From a checkpoint of a small mixture-of-experts model trained on Wikipedia.
Training: a variant of Adam for the experts, 610M tokens, 4515 steps.
Below are experts of layer 4 (counted from 0) of a mixture-of-experts language model. Rows are named router (the router's row for the expert), up (a neuron's input weights, with its number) and show model dimensions 0-127. Each number is 200 + 30 x the weight over its row's rms, rounded and kept within 0 to 999.
After each expert's rows: a language model's description of what the expert responds to. This comes from a sample of Wikipedia text that the model never trained on.

# expert 15
router,188,192,215,199,182,233,199,201,116,192,184,191,174,213,203,252,188,178,169,201,168,156,215,194,246,186,208,233,206,197,294,212,162,210,160,246,247,162,242,228,211,146,181,220,239,225,227,189,212,179,178,217,158,170,218,189,175,213,148,220,243,228,197,179,246,253,179,247,197,205,229,180,215,172,220,165,193,233,202,232,197,229,229,168,208,169,166,197,263,198,204,152,161,149,228,205,201,150,200,199,226,186,239,217,184,200,214,177,192,209,221,191,212,153,215,197,220,139,221,245,262,219,214,209,204,159,184,142
up1,169,253,166,224,169,187,204,228,199,176,185,192,197,175,265,216,193,179,167,173,164,163,265,186,230,206,203,212,184,207,211,205,204,184,183,185,189,195,209,196,187,165,202,196,199,228,232,154,188,220,236,181,182,183,294,192,177,189,167,204,235,246,211,144,196,211,222,207,206,233,258,244,182,193,200,166,205,216,198,190,206,247,151,174,170,206,183,116,165,137,276,170,217,161,213,210,241,181,190,248,261,227,194,200,187,180,190,203,200,208,189,214,195,162,282,187,208,184,199,236,225,230,224,211,254,154,174,214
Description: Common nouns in biographies and film or music articles, such as work, career, film, album, people, plus the colon after Position in infoboxes.

# expert 48
router,215,212,203,199,168,206,220,150,149,175,189,191,183,189,236,211,173,205,192,224,142,152,239,211,210,205,226,209,185,226,236,241,196,242,165,226,217,156,180,231,222,198,166,216,239,218,229,163,149,193,176,257,220,196,219,186,171,187,197,182,211,203,241,186,259,223,134,189,159,209,205,210,186,220,191,187,259,156,207,254,214,248,207,182,187,138,174,151,234,187,200,186,180,186,229,157,217,180,168,233,209,189,199,272,195,213,175,200,204,193,275,187,192,149,198,206,163,179,200,191,270,242,247,237,222,186,147,175
up1,191,198,206,200,179,174,184,155,207,153,196,229,166,187,245,176,171,204,212,200,136,228,178,234,203,182,188,197,172,206,221,163,132,209,180,235,189,139,211,218,247,207,216,231,167,148,262,159,142,205,183,244,214,235,176,140,176,212,208,191,161,176,225,201,230,228,224,145,179,233,173,209,234,222,194,262,235,196,193,180,181,226,216,210,206,233,237,190,157,186,233,221,199,160,224,166,208,249,203,178,221,188,207,262,187,187,198,221,201,205,209,195,230,153,211,214,215,153,198,224,160,268,227,262,240,157,186,177
Description: Middle and ending pieces like -ific, -ial, -ed, plus quotes, spaces and == marks, such as qual-ific-ations, president-ial, Reject-ed.

# expert 60
router,198,239,251,267,116,203,165,198,223,172,205,186,182,207,202,206,183,171,188,184,167,190,229,178,218,176,202,220,203,225,257,176,207,228,190,240,231,154,206,248,238,211,196,251,201,198,227,189,209,184,164,180,193,191,193,218,192,158,140,209,238,194,208,229,198,212,219,210,204,214,226,150,169,170,253,181,195,170,228,258,186,201,189,162,160,186,164,172,219,181,219,187,150,159,251,152,222,139,187,214,200,190,220,279,186,199,129,195,178,257,236,204,218,148,211,182,183,170,208,207,251,182,203,249,210,199,208,168
up2,216,211,211,216,235,164,200,219,267,235,227,201,196,202,216,155,249,202,211,137,166,190,169,192,198,162,252,195,153,202,219,213,163,240,196,236,250,207,211,263,197,177,183,181,218,168,200,233,182,178,181,218,170,223,222,205,168,183,148,194,193,167,180,179,214,190,184,199,250,178,209,168,155,221,152,166,212,256,238,236,208,241,247,195,177,205,252,199,235,177,189,192,193,142,194,132,185,171,207,216,192,215,242,256,167,159,231,204,191,198,153,196,178,244,241,186,219,207,119,162,197,178,210,171,185,192,245,181
Description: Year digits, titles and heading punctuation at article starts and section heads, such as 19-53, 20-23, Sian, Russia, bibli-ography.

# expert 52
router,157,224,166,269,127,194,166,177,186,194,207,184,146,239,192,221,149,175,190,171,170,188,193,162,192,190,177,218,210,271,228,212,216,228,191,206,245,207,266,231,227,137,133,223,194,233,201,198,179,188,221,236,189,171,207,128,154,181,168,239,218,222,214,180,243,256,158,230,167,238,195,152,209,205,224,180,202,175,222,219,210,210,180,205,179,210,182,184,202,200,214,189,195,162,199,176,243,218,192,213,209,178,215,225,152,192,187,252,164,219,221,229,249,165,193,179,184,224,209,233,227,246,228,264,212,190,165,197
up6,243,235,220,173,241,196,203,229,207,202,196,177,195,198,219,228,207,173,194,192,116,240,210,206,230,156,203,197,214,200,180,174,175,195,183,246,293,198,192,160,195,165,226,194,204,217,195,196,149,164,201,177,158,173,245,230,165,206,189,249,227,168,205,164,177,281,158,179,247,237,150,161,206,190,216,198,199,202,230,200,199,204,185,198,196,197,270,151,216,223,219,203,197,225,218,200,214,175,175,204,204,188,281,218,251,146,175,172,204,150,239,215,206,194,217,148,224,226,215,274,163,168,194,207,194,184,208,210
Description: Month names in dates such as July, September, the w in www in infobox websites, and capital S or Sw starts.

# expert 2
router,202,209,222,251,120,236,168,161,197,151,186,160,198,267,208,253,155,192,186,171,151,168,204,207,213,170,193,234,195,196,223,210,200,189,195,207,231,197,220,259,157,181,204,207,181,193,243,154,196,190,208,226,189,205,226,159,209,191,148,200,239,204,230,195,214,214,202,198,202,278,256,202,224,175,201,179,210,179,190,252,197,221,172,188,135,167,188,174,263,179,209,161,159,173,238,178,214,150,182,219,203,210,226,267,175,173,192,185,211,229,234,241,223,176,213,170,166,225,231,209,215,201,213,279,217,178,176,172
up2,218,226,191,174,204,159,198,202,191,179,273,187,198,189,178,146,183,211,171,164,190,194,225,231,183,212,219,192,234,225,193,230,191,204,219,193,204,237,213,230,167,181,236,238,197,260,256,226,187,199,170,292,172,206,190,202,211,214,219,198,156,182,173,220,215,190,176,230,179,227,167,169,219,172,178,179,196,179,196,218,230,202,164,246,225,216,154,144,178,208,168,183,198,180,185,167,229,190,149,216,180,159,106,222,215,186,207,120,212,232,193,247,229,204,214,171,292,175,167,170,182,231,236,177,238,202,199,222
Description: First capital letter or piece of a word opening a list item or line, often before a colon, such as Clade, Kingdom, B(alboa).

# expert 10
router,195,216,244,222,163,224,181,149,208,164,227,168,200,247,219,240,138,195,191,185,189,158,236,201,193,204,145,209,171,209,219,260,233,194,173,220,223,173,175,260,196,185,166,202,212,165,198,164,186,217,190,231,178,213,195,141,212,149,189,169,210,216,217,217,259,223,168,183,164,241,202,188,232,136,238,151,256,161,193,202,207,265,178,212,172,156,162,194,212,197,217,190,189,203,248,167,187,185,199,242,184,182,210,225,183,203,181,211,237,264,216,222,193,167,251,159,147,167,203,175,228,202,231,245,242,161,191,197
up0,221,219,226,236,193,217,192,230,171,228,210,224,212,176,220,205,250,212,186,234,250,159,225,210,192,166,171,189,124,231,192,204,170,194,206,207,191,211,219,266,191,221,154,207,255,216,199,200,188,222,222,231,129,238,198,217,202,188,144,203,198,249,233,200,189,173,180,191,195,152,227,164,167,204,226,166,206,248,200,141,168,251,214,187,188,224,179,191,230,216,171,215,142,136,234,223,188,199,162,200,222,175,159,209,147,162,219,177,220,173,207,193,184,194,176,220,176,105,242,197,205,240,216,228,252,242,213,180
Description: Mid-word pieces like iv (individuals, Chernivtsi) and word starts like city, public, local, plus infobox field words like name, United.

# expert 20
router,198,209,197,216,141,206,194,167,207,188,228,146,214,235,224,231,162,190,154,214,168,168,237,168,169,203,157,258,219,217,232,214,167,221,136,209,204,182,216,208,184,172,179,256,243,213,210,162,196,169,174,258,181,189,250,168,188,163,191,202,190,195,206,175,221,221,212,221,213,263,222,177,231,178,203,170,227,165,183,240,185,212,220,152,143,185,176,211,192,193,187,157,210,152,225,190,210,164,208,214,268,199,201,238,158,153,204,226,178,222,223,234,278,167,196,135,167,183,207,249,236,234,226,242,219,202,185,196
up3,205,184,225,256,223,203,190,157,173,221,225,170,209,237,200,185,156,197,215,122,181,193,177,216,144,219,210,192,190,224,193,213,188,235,228,225,205,245,186,237,131,207,141,209,207,213,225,251,199,169,261,245,204,215,220,175,229,133,206,253,236,216,164,232,199,226,188,155,187,186,269,199,184,214,191,168,194,171,172,188,219,171,252,230,217,226,221,210,250,142,216,186,176,155,176,196,181,177,167,186,256,198,162,231,228,221,178,201,201,200,236,213,179,159,255,164,210,196,215,219,264,208,176,172,176,178,214,212
Description: A consonant piece right after a word's first letter or two, mainly after Ar or a lone capital, e.g. Ar-t-istry, L-ew-es, Er-n-estok.

# expert 29
router,203,202,218,240,132,249,161,173,189,166,190,194,200,253,227,185,141,181,186,169,205,209,201,213,184,180,177,226,201,243,214,224,167,208,148,283,239,174,226,190,203,173,190,199,208,232,208,178,189,191,161,231,187,212,237,189,173,205,177,253,235,211,226,166,244,239,176,174,204,253,217,202,234,180,203,156,184,159,207,244,165,184,239,196,179,159,156,183,196,179,217,175,205,163,186,162,186,149,174,221,186,177,225,200,200,196,214,256,189,198,190,225,236,129,229,203,214,148,217,253,264,245,247,246,219,197,183,189
up2,185,323,149,169,192,188,196,217,201,222,201,220,139,211,249,222,219,192,169,168,143,209,228,195,163,215,183,231,159,252,283,224,208,188,180,273,257,185,201,202,151,157,196,194,173,195,196,186,209,230,192,204,169,136,263,199,195,170,165,184,203,189,196,204,184,216,181,192,171,210,222,191,207,182,192,209,217,200,233,226,164,182,193,211,207,187,154,156,176,190,235,201,251,224,243,206,170,201,214,214,208,220,242,173,171,195,202,168,276,218,204,197,192,198,214,240,230,177,200,202,164,204,177,241,235,201,167,189
Description: Single letters or accent bytes inside foreign proper names, such as Do-ñ-a, Cro-at-ia, Bü-l-ow, K-ā-ngjū.

# expert 30
router,209,217,219,257,135,221,168,139,141,183,180,220,189,241,217,208,197,152,200,147,190,201,210,205,204,144,195,232,175,218,216,205,181,196,198,210,217,146,213,241,175,183,138,228,220,193,201,146,158,181,216,198,187,205,236,143,176,187,185,252,217,207,222,182,241,229,172,211,202,225,260,207,171,167,217,203,214,163,174,283,181,212,174,192,190,191,186,176,218,187,209,176,168,179,241,184,199,144,197,242,235,198,229,213,224,191,156,238,212,211,194,226,191,171,195,195,184,217,211,249,255,237,218,266,222,181,124,183
up3,193,222,185,160,223,190,221,236,168,175,194,208,172,168,201,217,151,218,216,188,210,249,218,216,251,213,186,205,187,222,187,180,191,201,179,251,189,208,263,203,226,191,214,212,205,213,221,219,114,179,142,208,139,202,176,199,200,228,222,229,200,175,222,234,214,201,174,257,168,202,174,203,213,204,233,174,184,171,230,193,191,278,220,259,114,199,222,163,184,202,166,213,118,172,235,208,232,188,201,235,212,228,182,193,213,224,140,168,227,207,217,291,183,174,177,212,212,188,148,154,191,183,221,228,183,205,210,195
Description: Single capital letters and short capital pieces opening words, initials and acronyms, such as W.L., W.A.S.P., N/A, U-nder, He, She.

# expert 3
router,176,217,189,225,188,200,171,226,186,164,207,158,169,178,206,263,199,207,174,199,146,160,200,209,234,226,175,270,126,236,193,201,227,212,200,197,226,180,193,198,165,148,183,225,249,227,181,204,175,146,162,220,218,179,258,187,173,158,131,237,214,246,239,171,247,221,166,220,170,235,235,153,211,222,205,138,238,166,197,197,222,208,177,187,186,182,205,182,248,182,208,195,170,179,212,192,233,158,140,217,233,185,234,248,182,164,198,237,208,196,215,233,219,189,199,205,186,204,203,210,203,251,232,224,245,145,171,208
up6,160,251,265,168,215,203,136,242,200,170,203,231,225,173,192,227,186,171,226,229,170,155,219,146,231,229,194,259,191,169,212,232,186,216,179,185,269,172,185,189,181,197,211,210,190,206,238,195,211,108,170,202,184,198,219,181,206,227,215,191,188,210,251,248,196,182,260,194,216,185,167,165,211,179,232,241,202,202,241,184,223,172,201,208,159,186,196,200,151,203,179,172,167,210,193,216,216,195,217,136,216,206,183,256,193,164,163,146,201,196,242,260,190,180,217,192,173,185,263,265,252,202,210,204,218,215,197,182
Description: Middle or root pieces of Latinate verbs and nouns after prefixes like re-, ass-, ev-, ad-, as in ev-id-ence, ass-a-ult, pur-port-ed.

# expert 9
router,183,212,159,232,148,233,190,197,206,168,214,189,189,251,232,241,179,127,129,168,206,193,222,173,195,193,163,246,212,218,235,261,192,186,177,223,245,205,213,228,165,182,201,219,202,279,231,172,157,196,210,206,182,175,212,186,192,173,129,204,261,204,226,194,253,216,189,179,200,206,194,187,208,184,223,178,218,220,193,220,137,221,181,228,178,187,175,129,187,185,212,162,196,176,214,190,217,214,187,218,191,169,179,200,215,166,193,213,213,219,268,234,287,163,213,196,192,200,247,245,200,199,213,215,261,202,188,152
up2,186,216,225,263,150,130,219,191,173,233,164,224,195,260,224,178,183,170,188,161,192,173,196,182,219,255,172,177,204,198,239,211,220,238,199,214,199,205,244,227,202,214,190,160,214,258,207,187,204,209,204,280,216,161,203,210,182,169,173,194,235,271,184,181,99,256,173,212,187,267,175,225,211,230,181,176,198,215,195,230,219,208,204,214,215,215,190,155,155,171,206,201,213,182,184,185,236,141,224,190,203,199,201,188,161,188,226,188,161,182,192,213,218,211,189,151,211,239,135,254,228,198,211,232,165,193,186,215
Description: Short second pieces of split words and names, especially "or" after a first syllable, as in inc-or-porating, D-or-is, Off-ic-ial.

# expert 45
router,169,198,195,245,176,226,149,157,204,185,206,119,154,204,262,222,182,205,164,180,201,169,224,196,200,153,187,230,201,226,201,214,210,245,148,234,193,214,205,251,175,188,179,233,271,205,258,159,212,177,191,214,191,165,202,182,176,175,174,203,188,229,220,200,238,241,183,226,211,242,192,188,187,224,223,190,221,223,199,247,169,258,208,156,195,142,145,201,204,186,205,183,188,136,216,159,229,177,185,202,241,179,195,255,139,196,220,214,188,202,264,258,233,167,230,144,201,186,208,218,190,198,186,208,217,172,209,177
up1,173,229,220,168,202,196,231,155,231,209,166,220,210,225,213,232,191,194,147,230,174,163,137,157,202,184,188,212,213,171,187,201,215,216,139,204,187,142,259,179,138,247,188,256,253,232,244,157,202,189,116,195,157,176,179,179,164,215,183,212,200,238,257,151,172,179,245,173,196,201,187,207,174,205,177,221,194,238,235,208,194,202,150,178,220,244,197,187,251,248,226,258,202,198,192,231,244,222,196,231,182,230,231,218,202,213,222,190,218,168,221,202,224,203,194,174,232,173,156,195,184,204,161,234,164,164,198,207
Description: Second pieces of names and words after N, M or S, such as N-ing-irsu, N-ad-al, M-at-ic, Q-ing-dao, m-ic-rowave.

# expert 51
router,193,207,195,236,185,204,162,169,190,199,192,216,139,232,195,259,193,195,145,158,224,190,222,220,188,193,144,261,177,248,226,214,232,220,155,221,270,164,222,244,129,159,173,211,220,211,262,178,177,190,189,206,165,170,230,173,165,168,128,187,228,215,205,199,226,228,139,212,169,218,224,170,202,159,249,189,223,210,234,230,209,201,181,207,187,185,184,184,235,178,227,137,203,193,272,191,252,159,240,225,201,211,220,181,173,171,173,197,213,185,223,228,255,188,219,182,196,195,202,194,197,193,236,240,229,180,189,201
up0,139,219,212,192,228,180,202,147,212,173,199,181,166,212,214,211,225,205,207,201,208,210,240,193,187,202,196,224,157,167,164,176,215,174,207,197,201,178,195,172,201,189,102,176,189,275,250,179,210,207,107,214,177,191,218,181,234,164,221,248,221,221,174,211,211,187,252,186,205,239,179,144,247,183,181,191,273,238,264,221,202,188,208,219,224,223,163,216,166,136,169,237,186,215,196,214,207,219,212,172,179,228,192,210,173,190,162,200,187,148,212,260,179,168,255,206,206,216,245,210,209,234,210,216,186,254,190,195
Description: Word pieces after C, H or st, such as st-air-s, C-ast, c-and-idate, C-ain, Har, camp, council.

# expert 4
router,182,234,185,195,155,212,167,198,167,202,170,163,165,190,204,247,208,199,177,183,183,189,249,221,224,201,166,239,197,225,221,196,209,210,104,222,240,160,192,221,153,148,198,204,248,197,232,185,189,200,205,224,207,118,257,144,161,190,187,229,213,224,200,185,232,211,153,160,204,230,242,224,207,158,216,179,200,201,191,215,198,206,220,175,192,202,192,215,198,206,264,133,182,163,217,173,243,134,209,204,211,196,225,250,174,188,198,240,173,222,207,212,262,160,248,181,187,171,243,250,251,204,214,220,215,201,174,223
up1,186,160,216,209,203,174,219,169,203,216,228,238,224,190,219,172,135,174,172,231,184,190,229,184,211,259,159,232,179,223,136,209,147,230,132,199,261,233,229,226,210,127,204,252,182,162,185,208,175,207,211,154,194,177,182,194,173,181,222,178,216,213,231,187,218,252,196,246,246,194,213,181,268,174,171,203,226,199,230,174,215,199,173,226,137,205,186,217,210,220,193,189,203,158,192,251,197,180,238,240,212,217,279,194,186,185,215,146,263,200,181,188,205,171,214,163,195,195,206,233,141,215,197,182,222,193,174,209
Description: Word pieces inside given names, surnames and months, often after a short stem, such as Ju-ly, Jo-hn, Har, Rober, Roy.

# expert 62
router,175,256,201,268,150,190,201,206,161,147,247,208,168,202,210,249,201,194,179,195,186,176,199,196,173,144,185,244,173,223,255,221,168,209,215,218,218,187,233,232,190,151,189,206,224,180,251,148,169,196,213,216,176,198,189,168,195,136,178,220,225,226,218,149,218,224,180,173,191,243,215,137,179,185,223,153,229,177,206,213,155,202,183,198,210,174,192,171,228,194,205,192,209,192,243,188,226,194,187,208,225,201,249,235,132,162,195,230,221,196,263,242,209,195,216,162,213,151,223,240,197,212,207,259,201,180,122,164
up1,228,161,203,240,182,213,168,156,208,222,218,178,212,165,213,205,186,181,174,180,131,155,196,194,208,223,179,230,135,207,203,204,182,208,191,208,221,222,184,211,212,162,195,181,239,239,157,221,206,151,193,209,200,167,211,240,220,184,98,228,247,209,211,227,194,239,166,199,183,199,198,187,236,175,166,207,185,228,184,306,146,231,203,227,168,216,196,204,205,165,214,155,189,191,231,236,219,197,206,219,237,198,210,202,209,191,205,156,179,236,231,291,240,190,212,148,209,199,151,197,174,245,215,214,257,165,202,203
Description: First capital letter of a mid-sentence proper name after of, after, by or the, e.g. D-arlington, E-than, F-élix; also ess in session.

# expert 40
router,149,257,216,235,177,207,186,153,164,190,201,220,209,219,222,233,145,190,192,206,203,188,260,197,215,211,187,221,131,228,196,197,173,235,190,203,199,183,192,243,169,203,159,260,241,160,201,171,162,161,190,199,184,203,188,166,197,170,201,240,195,213,241,174,211,216,167,260,189,190,223,186,217,174,266,163,233,143,226,215,192,249,177,208,159,205,200,186,255,179,226,177,154,196,206,167,218,166,156,207,202,190,192,219,218,219,176,238,259,267,205,212,213,156,209,218,138,182,204,186,232,228,235,274,200,188,156,195
up6,163,205,201,236,168,225,172,253,242,224,240,182,209,205,172,171,167,223,181,238,224,203,217,206,233,196,165,211,223,170,179,197,159,213,205,192,213,227,241,173,140,199,188,196,216,201,190,198,205,185,153,202,197,137,244,214,218,226,220,187,182,187,195,128,237,200,154,175,167,218,237,187,211,172,213,172,239,128,220,172,166,188,142,179,203,208,193,202,186,149,241,171,218,196,261,213,262,185,235,225,186,167,169,245,221,171,211,238,264,250,161,224,225,149,249,216,218,140,231,208,211,215,200,216,217,184,244,216
Description: Middle syllables of compound and place names after p or ap, such as Indianap-ol-is, Metrop-ol-itan, biprop-ell-ant, Lachap-el-le.

# expert 33
router,170,243,223,202,168,192,138,151,192,188,195,207,169,255,218,205,215,137,200,213,219,214,241,157,218,168,197,250,199,226,257,233,174,207,210,227,247,164,208,276,178,174,151,212,226,166,229,194,168,200,180,209,159,215,212,163,172,159,213,257,204,191,218,187,254,238,166,201,175,196,217,217,204,120,259,185,183,252,216,228,168,243,171,210,212,185,173,187,202,183,185,200,174,154,226,176,203,173,159,220,220,166,207,207,226,203,135,202,201,218,235,245,179,177,197,174,215,195,236,222,214,192,205,238,208,201,131,181
up1,115,277,215,240,165,167,214,211,203,145,194,207,220,217,283,218,174,237,221,212,196,177,156,221,213,189,232,222,160,168,221,244,190,185,181,178,217,210,197,218,212,219,191,243,246,171,157,199,186,206,241,264,210,224,217,144,172,186,182,218,162,253,194,184,189,208,198,189,186,188,211,191,195,221,181,186,213,173,193,216,220,171,111,211,182,228,235,184,190,210,199,228,196,134,211,251,207,220,203,245,235,131,200,224,212,177,208,198,194,194,163,182,256,215,183,232,167,213,173,242,148,205,194,231,164,189,169,196
Description: Final pieces of English surnames and place names, and words like London, York, He, as in Smith-son-ian, Matt-he-w, Wash-ington.

# expert 53
router,162,211,247,221,141,182,150,178,174,155,229,183,196,216,208,223,196,173,189,205,212,200,205,139,170,150,192,218,189,196,254,207,221,217,208,209,209,209,237,235,191,174,148,192,241,190,249,178,171,223,173,249,171,225,206,166,223,152,200,225,221,238,227,170,234,206,192,173,150,195,252,220,184,161,240,182,225,179,232,221,166,264,143,165,187,185,160,154,188,156,174,198,162,185,237,210,186,218,177,246,236,203,220,199,206,205,176,231,245,204,215,247,251,174,217,179,205,172,253,209,226,236,190,243,235,186,175,137
up0,133,199,213,225,218,156,192,163,196,216,230,183,169,221,196,246,213,187,155,189,224,203,228,183,211,169,211,244,206,191,212,247,162,205,223,196,193,198,228,273,182,192,210,231,205,170,180,153,223,171,245,199,140,227,223,163,194,113,204,210,204,248,208,221,154,221,186,220,178,229,166,165,135,197,172,241,189,245,213,154,239,288,174,145,166,246,215,238,211,200,186,193,223,186,222,205,193,205,220,186,234,206,149,212,182,209,197,158,232,235,246,229,195,191,200,132,188,163,205,176,198,205,219,204,224,177,213,194
Description: Vowel-final word pieces like a, o, ia, ra inside or ending foreign names, such as Vers-a-illes, Kout-a, B-ra-zil, Hind-u.

# expert 11
router,187,247,189,230,165,249,216,169,163,125,205,197,212,208,186,183,160,200,200,197,193,157,227,198,164,176,207,202,185,225,224,217,186,235,123,220,223,176,203,218,166,216,172,228,264,190,245,176,199,212,209,256,193,166,180,186,197,138,193,199,204,236,223,200,259,201,145,197,176,233,205,201,222,184,227,146,219,205,208,229,171,218,195,177,206,194,150,206,234,167,246,178,179,158,187,171,246,150,199,224,240,210,197,254,155,224,186,242,177,239,229,231,205,152,206,207,192,199,265,207,249,180,227,251,184,201,161,154
up5,251,278,212,206,187,226,195,152,159,198,234,175,186,201,209,207,181,200,171,222,174,184,180,166,171,196,186,198,229,197,241,309,210,206,170,224,241,228,216,200,182,185,193,234,251,279,193,164,189,199,221,199,215,189,267,203,179,205,139,183,194,190,189,199,170,215,224,202,158,247,191,234,173,217,218,209,180,208,181,144,236,177,156,166,171,204,175,146,206,175,175,237,143,190,202,263,250,214,176,213,195,169,213,201,220,202,248,116,182,211,160,200,214,180,199,200,234,198,191,202,184,173,213,231,217,208,202,165
Description: The word "of" in names and phrases (Museum of Art, map of), plus mid-name pieces like Zea-iter, L-iter-ature, Cyrillic bytes, table separators.

# expert 63
router,216,245,202,234,176,271,189,192,180,176,235,165,206,215,231,230,194,150,171,150,152,179,213,219,178,209,180,235,213,210,227,207,192,177,124,239,246,217,194,220,186,155,165,237,210,223,257,194,186,177,218,190,206,193,263,194,165,218,176,181,211,235,226,165,243,215,161,164,201,232,198,219,223,192,198,159,213,167,211,229,208,198,240,185,183,159,158,171,191,164,256,121,160,212,196,155,207,164,172,231,189,206,224,225,195,173,190,234,186,229,258,193,233,146,237,173,180,179,203,235,215,206,224,241,247,179,201,163
up1,192,197,179,156,234,247,180,209,232,173,218,198,206,239,227,172,191,162,166,196,179,156,185,246,156,265,198,214,180,226,213,201,179,225,188,248,191,239,188,209,203,205,117,164,181,119,227,208,174,147,118,190,160,215,153,180,239,194,239,190,194,189,179,213,206,188,260,216,185,197,196,199,227,158,202,209,205,185,161,248,194,201,230,204,167,205,192,233,222,231,201,225,189,247,258,208,197,212,188,197,238,210,198,232,214,191,208,147,190,183,212,218,227,172,229,153,209,238,132,183,196,206,217,247,211,135,229,230
Description: Inner pieces of names and words after Ro, E or L, as in Ro-os-evelt, e-arn-ed, Pri-or, L-ak-ha, plus names like Alex.

# expert 6
router,170,213,206,223,199,192,189,188,178,175,262,178,185,251,237,278,173,182,157,155,211,139,224,166,199,194,138,218,181,218,195,205,203,273,147,204,225,168,214,242,196,162,205,208,269,195,237,156,225,164,168,201,197,189,226,181,152,180,165,204,228,205,214,186,209,234,130,231,176,214,202,179,240,174,245,177,209,211,227,235,225,229,197,178,184,155,193,170,215,158,227,200,208,168,245,156,229,203,149,201,214,197,198,198,168,235,204,230,218,200,220,235,200,166,209,237,191,215,217,185,280,212,208,206,229,157,190,162
up6,167,244,181,218,208,195,195,202,264,104,156,146,186,167,229,204,221,233,212,201,168,204,216,169,250,144,206,219,193,222,205,285,169,231,177,220,178,216,203,248,229,217,200,200,174,195,252,192,193,249,171,199,134,194,191,199,185,201,166,257,209,217,182,218,231,190,179,186,193,188,218,187,196,162,171,155,215,146,169,162,187,213,196,253,208,238,233,156,186,232,181,211,211,155,195,177,215,208,164,186,205,180,165,237,166,215,184,243,212,301,236,219,214,188,199,182,169,217,236,190,201,180,211,182,208,181,202,225
Description: Vowel-led pieces inside words after one or two consonants, such as v-ide(o), g-ave, m-ore, Ind-ependent, m-ilitary, also table cell ends.

# expert 5
router,183,240,238,241,183,240,192,185,187,144,206,206,212,221,230,211,188,138,208,214,150,215,188,191,179,175,181,208,165,232,266,203,171,192,167,226,218,141,223,179,210,174,172,206,204,241,238,224,180,212,189,209,178,181,209,197,127,198,150,241,218,220,265,181,233,216,180,189,202,218,220,198,178,201,217,182,189,159,209,205,165,191,239,220,204,118,186,183,198,185,232,182,133,175,230,196,198,170,174,260,207,217,230,238,166,161,170,241,221,213,257,242,235,168,233,154,180,157,196,234,225,217,222,226,213,176,145,162
up6,237,233,252,212,158,235,195,222,213,239,174,217,137,193,156,174,193,203,190,234,176,189,219,169,174,198,172,218,229,242,247,202,201,190,131,191,217,172,197,198,163,196,215,255,191,192,206,207,187,229,189,218,211,83,237,176,258,227,200,132,194,215,214,188,238,279,182,183,218,241,168,216,235,186,186,183,190,194,168,214,203,185,202,151,222,206,209,223,221,219,176,215,169,200,210,148,230,123,151,211,207,168,248,208,220,183,185,235,224,161,179,197,156,196,189,211,231,196,216,227,236,223,199,199,193,157,202,178
Description: Month names after "On" or in dates, such as September, May, August; also mid-word pieces like Bish-op, re-op-ened, pe-ace.

# expert 61
router,208,257,211,267,140,220,186,178,180,176,206,169,203,201,202,198,196,122,180,208,206,169,227,190,210,191,201,229,152,213,211,225,211,199,220,216,209,214,249,203,204,179,137,220,239,195,220,168,135,207,204,226,182,213,213,169,187,201,170,201,206,241,223,167,261,199,180,207,178,221,231,194,201,175,231,152,237,171,195,227,213,211,206,175,186,171,185,158,213,147,223,195,157,162,256,169,218,152,141,240,217,200,198,257,146,183,167,227,232,204,226,235,208,173,196,156,170,216,206,272,250,230,206,236,205,192,174,138
up1,107,267,224,227,177,208,179,174,205,206,225,161,177,143,230,186,210,220,212,171,206,182,225,124,182,177,185,236,187,217,202,216,170,256,168,228,210,210,222,224,244,155,218,205,221,229,201,195,205,215,257,188,198,138,204,147,196,218,189,214,213,247,232,166,162,184,228,241,179,151,169,164,227,193,187,210,209,251,256,196,174,249,198,244,219,138,182,162,167,212,195,238,216,139,183,188,192,161,170,227,188,158,186,257,179,212,186,179,186,196,233,223,187,172,248,216,219,180,211,196,189,208,213,207,191,210,225,229
Description: Single capital letters or first pieces starting a capitalized word after a bracket, quote, hyphen or line break, like C, P, J, St, and og.

# expert 36
router,194,236,249,208,184,232,159,183,213,197,182,190,191,223,219,173,220,156,213,200,171,207,222,205,219,205,181,243,178,232,232,200,132,224,198,244,210,164,237,199,190,179,159,221,203,181,215,169,192,165,169,228,165,204,169,150,193,214,194,218,231,233,226,141,249,234,185,203,171,225,282,207,157,179,204,191,195,165,245,248,171,204,211,188,183,169,171,212,199,176,164,183,192,208,275,163,185,154,186,232,205,208,217,240,154,208,144,194,227,213,187,221,254,155,291,168,197,182,195,215,206,214,255,248,184,172,174,170
up5,226,180,245,187,188,181,257,191,169,163,185,165,209,164,190,200,168,176,193,186,144,194,192,198,215,207,232,209,146,208,301,203,179,245,219,182,193,201,173,197,223,191,191,263,218,183,204,204,178,188,202,210,173,177,177,204,213,218,175,229,204,202,188,195,242,172,230,242,232,199,214,212,157,174,195,173,178,175,205,147,209,192,160,203,174,258,192,208,212,222,214,245,179,177,227,227,237,208,183,199,331,196,242,182,202,159,286,198,223,206,216,237,213,202,149,217,232,196,150,207,198,174,228,177,196,181,150,220
Description: Short consonant fragments inside rare proper names and words, plus apostrophes, such as Hor-b-ach, Bar-ack, Bessar-ab-ia, shouldn't.

# expert 57
router,166,217,171,200,195,172,171,191,205,210,212,223,143,229,250,251,160,207,209,172,174,151,253,176,196,213,179,248,206,228,229,211,158,213,159,221,251,133,215,224,156,163,198,216,199,213,210,110,168,176,186,224,161,153,232,186,200,179,194,187,208,234,220,204,219,212,208,235,150,221,209,165,171,174,225,184,226,241,207,230,195,239,178,175,186,191,179,194,211,219,202,146,192,136,206,208,244,185,187,206,237,145,229,263,217,224,201,203,233,203,186,237,240,176,214,209,188,191,162,224,224,179,219,240,242,199,121,179
up2,138,182,162,214,221,218,227,229,190,193,169,171,195,207,185,231,205,199,228,162,189,195,194,145,200,148,270,200,213,225,169,264,213,287,188,201,226,193,233,180,182,217,198,180,217,214,212,205,204,190,187,183,196,169,224,201,222,147,169,255,196,206,167,208,208,207,234,174,204,241,217,186,179,185,167,190,204,242,163,160,195,160,193,171,225,201,198,283,219,203,195,168,189,148,176,157,204,171,186,233,225,218,221,206,160,239,209,263,117,162,226,253,145,198,216,141,233,211,248,187,197,230,202,211,171,206,221,195
Description: Endings like -ed and -s closing verbs, as in last-ed, poll-ed, pl-ann-ed, plus unit abbreviations km and ft.